Below are experts of layer 3 (counted from 0) of a mixture-of-experts language model. Rows are named router (the router's row for the expert), gate (a neuron's input weights, with its number), up (a neuron's input weights, with its number) and show model dimensions 0-255. Each number is 500 + 40 x the weight over its row's rms, rounded and kept within 0 to 999. Numbers have three digits each.
Before each expert's rows: a language model's description of what the expert responds to. This comes from a sample of Wikipedia text that the model never trained on.

# expert 3
Description: Word pieces that finish a word, especially past-participle endings after was/were/be, such as managed, associated, called; also table-cell spaces.
router:438506466499535556471475537470515533502524521486431542533467553524421523425445504513363485460513490566516497518560468530446518446459464522484453482533511447513462433478448546446515495504587541436449499460531450499446540484514484471508504477504516487534534474468482539464578495441473517499528493495552527494450501517453437536465494517486486508503532478561512462466520536482546503515470437516504429513482447551481521484565494528516475454500482478487551472431533501521567453537449552513545509511466550444496433553427547488490503473507529457633502520500449378384510567528509467452469556457541557506496536497573565579557494465487514440486524563515485555465441528479518448490496557463499537485508508447537415511500531556501513470463527542448523537432516524494475510506457507
gate1:530472478562528530550576512504539616443515531436532543519496521459428477487556540510489471489534463494439542511490499453512461489438513447532474567575587447539519558488490526490468515417501561513422460483481565536516505484475527429429452514476551481503531501512570513522459491477555494488483474487526506495510536557509524502528538507506523418490509512468514474486536473499543513497480440471527522486490576470461550449503524425511537533487467510503494441486505576490518518479501472555480476512594513523580480490497437515502443603515528556494513572476507579561569460554536495473538554498462541487468528467437416467427490458465580509486503502502480544577507502512483512463415539493447426500513492564450534492437457525592473510567507450515573526529508452559468467522447517
up1:603478477424598463479515490534488444566522503554508486460468542536533511523484493449542549550524510445497455487502481578504570505500436539494512467548384456495493507509535500551532402497459467476511504483574441438492528567533467515574523544490468504525537482515527541535513551440513520478519511522556589477583433479554487517524485492585478549521468503531492601474520523488490422548535505521544494498545501499518540506464496521497472516555497491464523519496552495455520450498499515573547558460458481477534553554477517571525517489498535443504482410414483471428499539529436536481500503482527445562462490436599543457500483531468524530442478540538518466485487530498463521543475541451516477489478574514531526484476516461572502477454546529539462450480523545441588496499444431
gate2:506507478526546551473494488504477511498489446541546423450491566547447420487573519490522494508483477426472578481544485559452553468533489518506510505545503520475530460519456514472495504438552532487495433557477486527488490501509498440524516577558488461623486497532552500524523562466558461529527498557515500531454518541508406477527477542537489525513473459560593477480543533533544548421557467530536566484515537428475468487464459549483416527526503469471494561458491457414517544540527487504495537493538553497446587542481489517526423409511467552486413487478519560473540509442518531508477478497517487499526464490463554501514479556502502481534460511444468515458504580497424508480437440541502517522551477522515539470596502511483569585553542514474438506541478503441557477537520419
up2:558517463521539427500495501538509519475467513413470558490513531441562549521493459525441522527564520575533460413488470479529425510497457515551505478494487509476527528468544482515479452503524472486543557447567541487507494537468497502461492441467481495418534547532446458478475528530458430488502483476557468496525494423514526462471470486488558556472529558451445540522461468569478482499508467460425476491492553542516535544508511494465553479520505496535523527577491518525452507424481514481527486502472473528584448458583512501418560526513498437516573528523523544519456438521474483556521525557366509513550387510532460552463489453494542505511527562537522406474426479563472543496452461514475468515537519444492433540458524487548487457404525472550564540462488489543450482490465548
gate3:436452491540471493496455460583421554468483470500553505503565545594437526555544534481551492537534472464510495436400481521537461557567537581484532562448503542543558582481571502474538534491545487482564534440494481530512486490475472497454537532513505484445485528474522493516505490499495498482569464604503510474513505488564502486573422512416545504490494563473534477572514525465495521500517471533525509481512522553516459506434462480403519489536475457446520504509511548434512462457526491496493562488409487517485485594477532475511480454521538522509452455499470437491510533446478574547502509495469473590495516524548458545506451529416475529538419567474480476528521530459485501472520521507483527443473528510509538450528516466515510428471482502629529495502543485508523570593513465
up3:484500442566467490451505487504547527499513416521495502492514531503541485502522535542546554514452436449479479540501542421452494507473447370525480507515421478565522457486547527481461557433431484539500519499458497552534480538432459494497497556463498517467452529489495502536530516520534478489537451460555491570496489500511536555486497484400454539495431479460529474503538433466486481443573538498485475475546510459458562506467469576473493550510518567571552531472508486459557474538503484469461491561540515511489562455506454427543560493521423519409458568462527502446575465476462480498482465498511549505481469463523496433442464492517447553563490454517440594566472536498398486589439497485474535447515398497499471450501485492539521463499471489466527473579513469495474483527471513
gate4:482494495601532531460446468569474482511506463497551473431462448509469556538502515558484493499424502526535477523534483429509457462497538452565367501462525506523490527475524565416469449507477459603515471478489550514453470440478517502516480536501546499459485542443562525424482486486499522464485442534566503459482473497535431575487475433431460478499515485448573506548497452503477467511471467465517510520487450515455474482490439526511508473582484542474414489411527565525462479564491439457503485476485495434476517503495509468475509395527505529515583508486551542464489530481485540490462529470504481517510498556444514548511484538539485479511505534446456569488492490530455524435501504455580535485566486541450482564528389550566579464513564482549503531519479497543502578510450501
up4:532436492538601470491417461468509470579494514442519487494417469451484522559490422558511482432530540497473485508490605484453456456403475468493497470386507498496511533511462520484542430477499499534466535463495576474488522444447501524482429470486545462550477500521507512463468540511539430481519502519524500522528524469460484587521539459506508474566430481515523514590482485521486473484439465488472488524532485491492486512468496515496474466487541546512480492458544461567463464512522556476508495491465506462490494505532455552500464441534503449552520534510476520524468548429469461447435433494488492532463471484387502618524474565501554500435570586482458495490441468526508476529473438494548478510489477519399549467590516514494563513477561515508449488403539512498483542489485429
gate5:570509477474452479532494487503477491504558546528506511556521496569535534532562493556510433527514493546436422545427577491573561454473541474572521447592475489535556493497533577537467443391514483543484551496510480505505447447544520510477495572463522479492497545477507530515501590480587455459487427487532514499574521496496517502454513529584497475441530493527493508512437462548484430555464559478534480448502511511510556467501548525573421520529543455457538446508495499524489539429534541455465516577444582458424482511478539491505458422469489532461509485543502577546476501502498514465553527461482463548484471502446404477471486463491478555512394459550549453499502545452504439523528508495567487486537497512515509528502470509510498468478430472521504485557481464494557544484501448
up5:521503392459523485462534453473454529524508513540508494454459489432518524497490366513559503466477503482512519504489589507535465517537553507561556461554551504513542501549469453519499498537522550495478489488478492522423493454488501493554517521480570521544506507479468474512558522498521453473543491481447543511528525547479523463526433551554497442506555498545502543505516422504541509521477487474557496483478510490430517515501589493614581490466459480492528508486486501522467537487481439508432474510532556441531434518531474540549488480508505466487491460524505540567476509470432466451418526555526512493551490523469491589511521481532580561518463501536480475549556483489550503497448520406509553576432601501475557534461420525531439574502471420489508490411413420496547476477503492
gate6:440448506397554480431524529467440566481478515515508523503459506460469557493494516547483516445542507501520484493434560524530506522463445511556481525478522487538486542468576514532554446474517502469523464467459451459492514554443517508438547467469461485510577518480517484477562474506468527446515467505536516514583525488522507474427432588519551590510490479608446534544498569589563508559505500494550473586460462501574429505540535521485493496442569503475502499494547511564414524475560497450522463471461491513602518453426487543518505525550508483516541531638463545471446471497506448501481515503517494550494523450509475458513497519462527536463474553542455571589506530570473573527488477481454457511537494497471477542509429542517532471528511503472489482503496502546535449522458517
up6:518475510413546488457486559470492552511438479496471549488510486531510529499500487576459519438463529522508483440418529520572519473479493524497464520496556490530529509455570495490492437481554529477512434463458503508515512542477518454422557539493494496541559510477513450459535433546487472466589418519511475482607500543511494519475481529547522543503523449602452528493487568550524535561531489466552454506488488482537411496463543462437415476427581529491454537491545514524425470482523472482466468458461482529567538432407516504533523538533463455501510519575525520540463488481546513500457415471560510564479503427412488406556522483497487517481546561520450576607502528536458601509448504472452498528499545499460505539531470486510516502506488497513463451500477509537496500519483502
gate7:490517474523465432447517503515512423547576500536433486503516452572461468431515467472501498555488579529503469423516494453538500500501429480515460490453524497432444522471496493515506470538467556462541479512493500532458431460486507543514482431518506548454470543522504535460506541578494464559472524518445468499503496570405494488512498532587518466560483467515507536577496511517498552439515487433487473510497460502511524471489526552443501513526476570508538517508494414503474476477550489533536450471474520452485441468500425400526567472509556541500484555484565568438433523464527510480489481442506587489494521434453528480519500469486526457478450432556509471455484518514566514505455534551486543490501461539545470537480413551517478549605469481478534476380409455549457495473544556
up7:467457504548493479493498495575438464535538496543504504494453472510479496483518434439490528513521520525549464446558548484562450472482462489487561488489482575550473550464542456528520457530507461501488589515501495500526503572451501521531501444468471430472568529506442496429516481583490485495556593503505509482542506529465502436522566505544467503538421528459529478481478448541571513523444557483566471497476496478517554495524525454447498485561614554539484491484530485548467501499522514511517599481497514503547388510549550461529516466514515510523531515445429521511488532561486465535493459513543551522422478435629505530569519439527514550539492484530503483558595520570525492479442497500491448484567449546542495475469527540487532419533511562536458483506426524555502565462477526
gate8:485505512537572532459477511568449479537554525510465554511521439439550481515482490567503556549551513426533496470514473538416523514566512492387505419463539471550494496495482497516493478505534508502511475538497530450480484468493511550518553533511523554484507497396496470515566492544523484432461428524468546560540524496523451506508465501551487491471480470538494491394474522494519481573460458461571452494450466540474520511468463565552436517445518516519524486517478456520441523480485503492437443564529447565507435430477452531491477509441549541473425481437427488447433466474502536482525438464521454509488520497515538511487410551549499510431584501503475516530529474438563502530546585510453537489520581445489443486444450526503603483517527539528468528525577532512498524529495456
up8:494454383521506549479494529499509543521486495497496488507579545484485454498588518535509431505502441494501525530568482461441530462494579501537598500451451469511517508532530509461527468515521519520472583478546530530477499536446544499534481550556609511418481586564525555489477478471491471489494541484483547395578499445530415468496447538445513468435504501457607466521529479488519541463651449455509488474478549480476539511496586500557549511513546506502489502483476502538488528479523503553482536500512514528511518468481508523492493457501499546505542524497489516557432437459504513523512522482525502429536483482476533589445484504468496479419457539546497526542536488519514563520514503463458527518446545508461529486528464528568493492448508515571470542586417430498512437501561467

# expert 9
Description: Prepositions and quantifiers like to, of, from, all, more, than, per, plus plural -es endings such as tastes, alleles.
router:468518499554513503419521533508539496560459444500537476527496515486628470579455421455575558484531597472456485509555531502477498509486500502431381502487521553501441491543540521502450509463511555516451568513458429509498508520464398484485537509429491522478492436476459411577505518517513522438515538465493505534444528512560483511600490526480539587551414508419550474479504495488453508498526488500489574483545501511571463522466441510537476494512550455522554488402520511448506535470518503507494526427512502457463523534470512465479491446520550524552560505471512483535480469495444469479495496558504511522510509509397489492459527484471494488490472526506461476475550571545527468517540604544456541500503517523465514474557576484442462469499484507507490532454496455405491506522459538
gate0:468413444454511495481452507494497500507449496436528554488495541510494422509500468461527487477484487503536485484553445563510470529541506440547537533450526550531498485510483467451479432453493498536467547478529483461516567523474579474544467508525541502488489487532513427489506555488490556380527492551445426518503542569554454461468496552515526464509498488527516475481492560502507477534453589519531526473491421468493574444515522575538506459533518506474493534483534472473556560648425499508439541496486526562491510512521476552550479440489478547542485460481453514510505488443459535496585508447587430466457518473541606478507504473518497514492494467438622498508440468519501499428497528457504548490497487491481426432524463560506476488478531516521460539514418458479573555511558494
up0:417541474501397493491486492499463507463547463545464573480396495515486500442508524527467509397542433484517471543562549503458504531446507499514521466481551478469542463464529535525549485415547487560496466515445510482541472482503492523510498434524493528483498506513490480541471554468502466508554485489543478534507441397476513552459450478482460479514469538508497571545524531493520508430514544524516485603549521550547529432495547481469490485545495490512574479492535521546501462496461480438506443537465476503505457553565506439499486534534455557448465524580528524521499573497482470505546536542566513558556534424478490571439539521541464440574435488476501612491504497538571482536469416473483439460544493504475520516476405554524558522488480530443501464516557466554484542534485564
gate1:519522450475481522608525486415487499468476508480492534488473493479412500504504546574467456510469432526459534443502398481496539472556485472489492512579478433467533527467490523444539451436461486523503508461510527516426503496457427569521543514463537492534475543447431519526522541436577501473513439504551577512527409437480482571481495443490507504475476506450522529555428510516472501548546495448508472538468465484484431456511459494560524495553525475483507429537509492435394509536532520528473502565529522478543552382563524521461567470453483554480455565458485533486486528443557474443588552575491528497529510483485570459455465439544480476496566491438502509496452471520501491473490437538502483500575533474499546475524461503532500520438516492533481509522456467535492552517502441
up1:542471460477486529510523467439529537442598573547544481460550528470489420502473475503512479513480485506505479468444530505447474485481520486559529453514455540574483479432470518572500482509422492470477489621438445458529489518499488479495547521513463496492555479488473464488492519563449483495528485564400507485523501539533500495517494500532506481485517480509526492474457548514487499438449559523533600452587497519530484424508519392496513522473474548456431486523498518483523615502532519452443483466544481474522404482440538443547429566569431491497433492573532488498508565539479506466542522529518450535470533497556486442470506475527545528545489561454572516497487559535516496454524436483552512491528478538485450499567515550470438534481451481531545395538499460488525415516517487
gate2:480502556550484489522578443504487521492575469506536506481476486456516531505574476477503467431514501523506528561465546532501524524501534495452483515477480555450478477509595496446509502478543501575557477534434496486486555424465492544523472529503446468544451558499523511549451572523430527505486454484448510532551481536463494507474503452530521451446561518515530587534521453451526510465495546568530534470499462509448508442507536425535579541579456495464512423480511534497500494543435443537543578493523486513507537578482510567518452626518547569527519536465507518447495465507495569489520544460507515511445547454543413549489490501492566637542493467391501535522538489446529515484503500483534488540488553493516536497476454477538493490447517577484521514452559456534536432464527486
up2:487479468478537482546558484465499447466469537445481559486474458440495567523538479503437494508463546561528516513422560496544519488590571514514465568503460574503485519510504535452527539509584461472579509527426583507488523456434453538518520498518466525488499482500498549456529543544535492510464464534406441494474543538487488506453486497500556445471493522533456568564498472471588432497512653539467572518439464457470510433496544494558577509489523549487487454503577461551499487515440511510425488511489476516482471416522524462474558572540517526544445511574486495388508515499476501481521532488526557545488518492528476486534532485482465563548520455468498534487460520456481532480504524454547452507517523540466514525507469497460539535540462531459556509457604447521520469465475469
gate3:458567485482447550456537489514502547568547480532486475530497541567524444434502531487440468553459472432501446480578479510449589523487542530536515481476568462491473524501523484465501449488485459503518550505526526509444514587487497573503466440548506488525453519493562553574501462503473540535503492555526410443524522461449523402502519518468575520547470526502476517507451531539465514482485512585525516526528642489469527414532466444503583543438457568477429503481464489479467446472448550500558516473446491491452534533496464544553506519483438507495464477505450484472496518558523465469534548467498536479520453488560466539442491475488555500485401490560601500484490466435477521450489554507509529489441474561564454498533516456540508522474463511508467499481563428495563498502501539
up3:535508495530501465575560491510548496546453470536586478460475507450519519464500508522470493441540558503511506539478494499521511452435493472491459483407422510511473630536524514457471381498512493522561506430488520495448557464462497474511482486462524517513499501498495436423490534531524483428509569490582501495437497519388542540497409538548495439454529494479463523460475504560505513505470436514530512510454505471424506476512552495516487518520503482521480526518485505470541498586513508535496509467458513533546485499440555517414406518563439522540528479464462502519608550559468531454557471456488508455425519488532480497539505437496588581537536444461511482561528520522531567457458458459497488500485404478516492536499532458477465536465449456562542487530488548509563508530544489
gate4:496488504474481562492507496509455480422417520560454594467507484445454531566515546513503519532483486531442477459416503482574492585517473473432472480517503498468502498471490534510514469509475563537499557519510444550549483531508470512499482495566449437488529551500488464462390547503561503576527441534468481501492490512433560503500530531557468561431480465508430568543480545494428511562477491472519537514519495464467487481471488521436479496546559499459551532597459519507472467512562550528533584542497482473524499482531566466551598478494467535524508593563511526460447515559510547489577464520489485565492488386475512470495521476461512541519496505573460443498474518452468471522487493497516522492572414471508476441515475452516459454515508538506452460562469475532525586422475477
up4:511501493555560570540389463515476408449507420509531521487499521472523520466539575497475504520473503411542453509468476493498588550496493449487496568514482448454554431470571475505495536460447505503504503446504476466489464546533520500481490488575498507507509509471492492480494509499492471506547420484447497491505488493521524466529466440467519538485509511497551558478474444477504466513429523533613471519526532499586558463509445448563435519492524556498546431535404565528491498466500462502459546556501438470503501465577476539500460507421464508451446507526474511470540547558496556516525564449434449470514467448557531531517533527461506450564451478522457548503430518478488437471572492522465631482425501516499482458450471566509500456430492480485519483532468537550536511514494568
gate5:462562539447491513438514436510460536522433524509456566462517527542474524519454561539500444456464434541561500481484443493536461484477477508487470550513507414575501483498444558479518508389571457468486485565518522536486486563481474485585499512559539442535481551448525554523549434487436491503543515544547466504496518550413536533451563468511482451600394540519504470513454564521515410522501472518471494505499446456521483498510471452454498503553505458533465558446441523527515469539497447541522466501486511586437436397519515485500437543448512533513488518493543500457490482475509524482454496434452524565493495504453493495521508473533507524422553503502550464570438518540498486429551524563495514551583488531497515501542513474521457523521468467569483523500462432508504525473438484
up5:415527548522527542502473505537530534526485560498519504497480512513490457532427492460518460523488507567488550486504482463511486504623538498461544520574481487492545494556426529527509570369493499552440449511523476545444473499502524462524511544497514451510550495500499538551517481517472473481544507486450541413611531493441462481491522475548462441629427545459558389549463547518533521494490471485457473493536453472517488478546475487521491475545495514481505478487508546488488454454476444484525462514507506591429421483510476490489437538491466459490513482458521418472543506498506470473469501503460521539423496494480486470506538577488491506427504526486520462498475581497501472439585465541497435542526500481530518576452559509495424496499441463597532516564410441499493503493497460
gate6:532500532524512460482559452477569547588529501568532534495482573473522461520512482504474541467512493573507419476497499447481573539500400465530484510465488518504537574554460535486478484479459493456579443498489483544502536602444503499509423471452556500510531526449500508413473480537577463543468550488473532509526491440489462549530448510494502561522489494500503494475504645494581466541488473550457532509487434532526580520441560534460519463504529559509433505505561489522517480492543504496492511543463508492510475503438522526451465519492487566512498508522507525504447433485493514617507504513553526556499486467515524414465486564430499487430428444453480570487471486523515571472476471470470464525506503529497539443464457495510474545525468481526490419546399533519427432497536502
up6:485532494448487407499423508508439492448434528465469457459497437475500519505544516564422500448508538449539538569481477543528430550463497498455468489590539470533502455517438490481506500446485380534462524579597501497502538566533505421478521509530500490580440477495477536551539513490454511481504473479487491501523449515484585446492573545451504482463574475520489507443443377496461442461456488463496461463537524479486487469476509447577523496480457552509462525518449522506448554510488462519453531534505521603445491497534534503520602460492500524498534454502476498487576522538528508486525483442469532472460459518482458553525520468446539470484486474594518439494520511445473510536497535512472555464545470479517510566528513492524543501476450496486522473515485469604496565414530480
gate7:446546463495518508555488474466557473511542460458498528497524549476487520496543531530494455458473521561485559532567413525468547475468587546472521519445612509521529489572582526460493491469470468524434540483534496549468443555462502448456429472493519443517462488515506545452461471511456487506478544547470542566461512534528457471465526503528501452536560416488528558559456484455473462492499521476488494523524601536537504525435600510573494517467546606475438552472470432455456518498557527448476555510479542533488518417517519521505511490465458510535495485440489486455475516519487469539475579570499533564437565503524472541463435528439424489523513482503485515501420429503516546455416516455517556554486547547520517514558477474502458521479496527498438510475493522490436519504560465
up7:485465552494539453576431490471457508478475510469557532581516470530461519539518502501509491557493527486509507505500435551536529513539464496422518535526549421468535491485517459474473463446468509468510348439550523506517527492531536510501513527469470515500534455488470514500475513483526499548440431501477508454530502421514468535594523476485535496459540505580413513505512536576541452530454462448455441480585475532536491532568471547513488481563494448512501466521515504557459485426542455507478502511524514497514589526577498479493522508411497454495567512554486526435509549473494528488442449545507498522449471492499500525485432450474508421485520536565544475506545463441522395512404530600451504519485540535500562425484495506576461473501454507494479506442537531502462567467505434

# expert 10
Description: Opening parentheses, hyphens, dashes, the, The and single capital letters, plus mid-word pieces like ug in centrifuges and ugly.
router:573502546509578501517402443461469492472470494505511491521506491512424411440520481487473506489513508540431485451470457527475486510452406542466581499467570447452477513493526517513510491468467517543457587439461523560516482512531451473594453536529542502526502501554496489503525535455534567498500461513483431515541570618482434540554479535426519538509449530449490577478460528527491478480494608498509542483522470534500443486492464492499522477459495522512460495585457570456511526490435533534480524535526465472485504422542552470471478477452484548558523472535456509492424522520525533483496505551474539527454468474429532513563525528467489505572515465544504521519438512448551482458461407498499484565561499493558537429446533461485439514470570457502550433545514474539510484514451506
gate1:510539509495500548502486579527499508475517526546477521498488569483500492500492545512514479528526464516489527577490480471520438561455516506413462469557521498504552515458528438480487548528456479476489527481512594461506482487525498536498494527534518605534442544449474482496458515528486518549410597505586493593512513479589445466448465478502602429520501522521529435429511473499424501492508498566508523515497525528472443438455536396487516452503445463476554355486552510492504527539471520475521520499560559458455510522541518433459478462492524519407482498484446548532510514604564481498488487473521491480480533485509509560520527499444424575562538554525485499502441492552504564487506522531498479500521446503506520519495468480564554484577525529533505473511412552507547489433492482
up1:501559512505577547510463545537505457499448567474485500571549545508457489605510543533492541544553450532471515521621505510493477457452451475447514536471433520469541466459579510522554556497456472503501573439522466520493526485483556496568493570522565540478448518525507554511505486472511519534424605481525510472523530585501457473502518442534551466515466487461520492477497530504468460529637542536486496468423545466488530486462507553499467512539531474501449491524437495481507465513480529458582518499472464526449470527494525517477506554415561545473505489450436489561511476575460526525528438451487495519517478463455482494497553505489461499595479400495520476414398489479511483490474472526444508502508482452521440530493548475521446438450494508506478527578444547491542525500463491
gate2:509483520505458494509459459489473570562473530560551492503509483495471450479522487510420484452537421480502442501475522503452494530472475485477512526437487553434444516478510495467566515554533494474465437535513487512499605423471564497520490436553464465508502528520456520574496485402500479533479530481504467436562546505482464530493562490483503390531401536571523486547543497470508485507466569587524393483549470513476457518515525413493473456510508461523487530457463539477450559641470490519551439483602504582531530489531528535491509522440492504474475519530500534521486474489473500505464449488515551517437492486481515539518417491462512420485447558514451504549427530520529484503524503511487471437474443533486482500529480535473492533546461546536540494443503568529533537438575548
up2:496532532510498521492478477447469540555545511577483462488535529530442547490484536515514443502430447511500492488514527484518467470511590479470523499518526537482519509438511457466551566528459499472452572416502497537524458445534564487492473527566510460496479547467355536498547487475455427487530534454494472448421468448481484515476525500459484494520488552461487496575523501459487513463534538521508484483450624526520583436492554485491439580503525489540568555483475556486450463506545475465468547520536427417431576512572543450499583440450516581506488482502523553476427477488527496490462496460483523505486542516488469515587487494524484462492432498478520419478492525499564618544510532496538454468538451464507525522550518476489504445528512468543535497480554492549455510465538541
gate3:448509545449513555497542493486478519414565580504523500553507466571533424532521554496514501481449549477501539459491507488496513474544506523563492546522508459489573505526517477509493444446553558478462514492459480506520504554474473489470530533406498494528450526458495560468510567480478423537433553506501511456537458565458481543456528526470528510460462436461592521558489423498540466451492482413534523491519447463528497535476534561445437561484552578537553495450431531530493473447496542500479570622531541473509488475545553568481486484509484443478523506426545564472455529508487512480505553453505494509514515500481492503496509520431420536407554480537453480514510436527471598547521493468456511455506511514519483539434496449468512484493554450506561524494610485453451481478463479
up3:535448464520470483504468426415534482557479419550504542474553539442510530451511442543470459421526483519492525525484499475521450471467491464460477511540468482517509460469538487513567550536487490526486439487482577478505495499475513471486457463553503475518559518503502450534453507519490518489573422490498497475485523472527507433549432498468481457463445561519461478492454565510472449479573534577480398433439516569508468477396535387517467500525511448491480533475522516535505453528578509486456489534535458534539502534511498479526533505501455537490459561564475496496517461522527476560522449516459537455520449471565428434533536454564539456526436561514557509558453420524523436492466472504529458519567439446488467487545510571529562495492498549425423458486485454475525567545527492
gate4:435530560477457547549477522475501406479532482441442554495553490500429414537506538460458477522519502521534489529491481459520454505482431481469466512556509551570466473449492503466439528515554457537494497528495484460553506563566523511538508445538562454486476550493499467469566498482469535546486470570493513521517507512483566477478435466479494507553522507463539412499440477557552539531528550521471479508512528484530569506506487564489537496537511482464489460459441427465538599577461524502623527490600503563465523502514527492466439445443443595463422523493485497490490588476472525562419507595519494527520482449457504474475448538494465516547543454549491423480490569464564467477493534455477515524533520533540451513482474485525534557518509536484446557466480525451488537473504524
up4:538487468487461466515470524523471442516504622459479480503497468456470432494471552501516427556452463580424514517478514458472518481510465556484468513579399471581489513448473520484452503477481465516477407458429487463569481503596559449481524464485502478514533526388520512491538463528456486500522544459490488515491424485515517471502547442434442520546451483539496455529512434517528549581498454497480463487514513552551505533499465492436515547476476492429440529460438503499483478495496564541524554493533487542544476523466582491489428474497428573456431441539536500547554494507544509517422508533519497521427519490545489490476534505508491562492550472536513470453588512446540478427528524483493464520528483508530534531534541499528509544589490499514476479475401501533521556424543507
gate5:553556494443575512576528493534529523556581492495470533501580602514578452490549496477500469484518561516455526488570517517512577462512406485418569554500579452502436501471482464529468469523518528468509507519505475555573548540549534516466524460498508505472507440579468471493507442503524476489481571481493516521500479479450485476456561556522543439494528497522507472537457499511542521498511494489559445467567569536510418483495491539520470505419523537480488553507569473474506444444530455503501501518544483404632503523479534508543516546451468505505543425444512449522473535530465451446572489465494528488534530437525506526553507524422526561535558435555557498517520502522478572512481529507460462490512496523483477528419565473497463456518509486501547419506480476419516491476497488
up5:389543538485493444545538484468485553544554456491493580498556479552492530489508546517480514521498456448519498479502561452489474488435455471437478558437526575479477447521489590510455497436475492544483483508500475534520533529479476549499521418528528540441495513475503481558490476461529494500515479544490415439517517532465498483545496421466590515502513474435538465510453542534424515512543488601489542532535475484517504422514450523462545483560495467474545423415458535539432544509477593513498535523539481512441494500458425452467430441445559563533495539448498517542504513507504504546506573444519498487501499439535510462537453476519591559498513496517463484477508515576500457488567476495519495428494505489463511523427461535510445546506482422566553503488462456443564504480546452
gate6:494461511459524542530471525538500448512595512564524614522490501537467448536560567541487452468566505542535508520552489499503480493482505473511520496465498581501464448483570509453484490485489501469477517499461490387473545490513497468499497410557462481480489570444449517444513480518471535533534504483512460492496430464550588481450555413443559421490532474516471482475496454547574532514458575519479557582456488544483543429466396558503449490546532537437395510444458517465503448522445513569559461514513519540511515485535496505500520528452439550478481521531507473475551487508538522498560538411536562509434529463579484552527534509501527563514490462518463463504510504520437514518545471495471561493505483503485483470555475497529507502456458576499512541460473551478579541457531494
up6:505591547581482478493545528497568500548533433498474518493411509512593557493454408450501521511575555503555499546491464540511491502504521566476444465511578478509485449557424462502515473523545464487463504520569555579546497507491537518482480510434501512500504434478543524503511468522496495510492502431446547490552555486474499564503569553548405557494520509467448516507433526487479514480492501447431438465523485441536446502398595465549495542534474489515581427504552491509488556540538514514534475491447500464514427511501500440517446518518565423556540474475492516491493510489556416537538494553487486550527506528553520468493503488458423443488470509529532551480554450440496507518554498566465457511491540477547478503510425495513487558489517481445538453515538418550481472514498482
gate7:539515450504495507482458503503484478516485541519495485539531523545495522534468564497524504501571519493548468445543558507510451439505431507462464523500536517495439501475479539510505510536531621473522510486517472518482454576513479394452488435487469444433496455569446461569552490444521380566490512528503552521456476536502510481490554524498460474454427494511400494472525552527534483557552435406426522482545468446518543501441520506436453532565513513521528583506476528490526485468492529489478486501505577493577504453552513536490494482529489472504512474454502488502492502572544444487534462470535530435509508533491469469483474461423499457484545517548466465498476471447488504533444575570494473498508535466530449563521578434517543503499463518533479510582435479399455573413457465
up7:480507587484472508574438446561468464532495560490540547555470501476427518568465515477505488454550443497485468507493510540426462442474486505477498520522572542524474519474461521542491449520426475559461480450495453530559575525547513472431484468491479494480483440496493525512462536447539492515487500449566485505461417543454475430503557442519491425529515488489501517521457490612519568488509515551424456456491413478489534534510420468541509529575548457541508534460471493499487551487534507545499441506458461468524455457538529546454466520459472508511525450542531529511558606486499553596471473502463523515478512538484490533539537506460504555541541506519450372504504488474484519472456475593557443529468549473522465513504476446439520559425546533510456514462507535458493501442477543
gate8:436535455489511464543529460552480518460487504500472483499447484559410503529520521514449422481524477448527461489513427455442555460516445512469521484352454532449527564508453512479491496476476512520471507461432521476580488584548481471496444498554527480457491613481529516488516520484603503554535455530467528536550480528493475505477462517518441480465542486541458504494489528502518486562531517518514414461492535582492454492529544534473522448487548503498477485496510524476519478527539521532470525482462523513417493494499494508463475506502571503458527437432527554448426495517489483547513499490495530454439493530481412500592430567432541527476455406497469480500487583486520467486536514507575489496569445494554521522486499554498410430512521478522489551614448438475529522508458493
up8:464534502504510432513481526509439468473539508485468612483591441464493539497506512557570447529505535482478462494501531558499572474519510507542476536531508483467507498481521490486511488488565584495557463518464522524480461548453509445514557479507526483495428568506548505544424488493487497481533486462479510415563431462533490569502613480522539466538497458532503436556483507517549527504565553468495487441501516494520517457464460544525504519562450575476502553529493509562483474396530579498548520468454521449562535429432509559504569493529507579474492535440473491523441524517502570540581515513466525427412509449491535504441520528470490490503541470543528398480535419494508572531464486550492493469582492539507480520550461531513523519573473480453499504496532429490459539482554494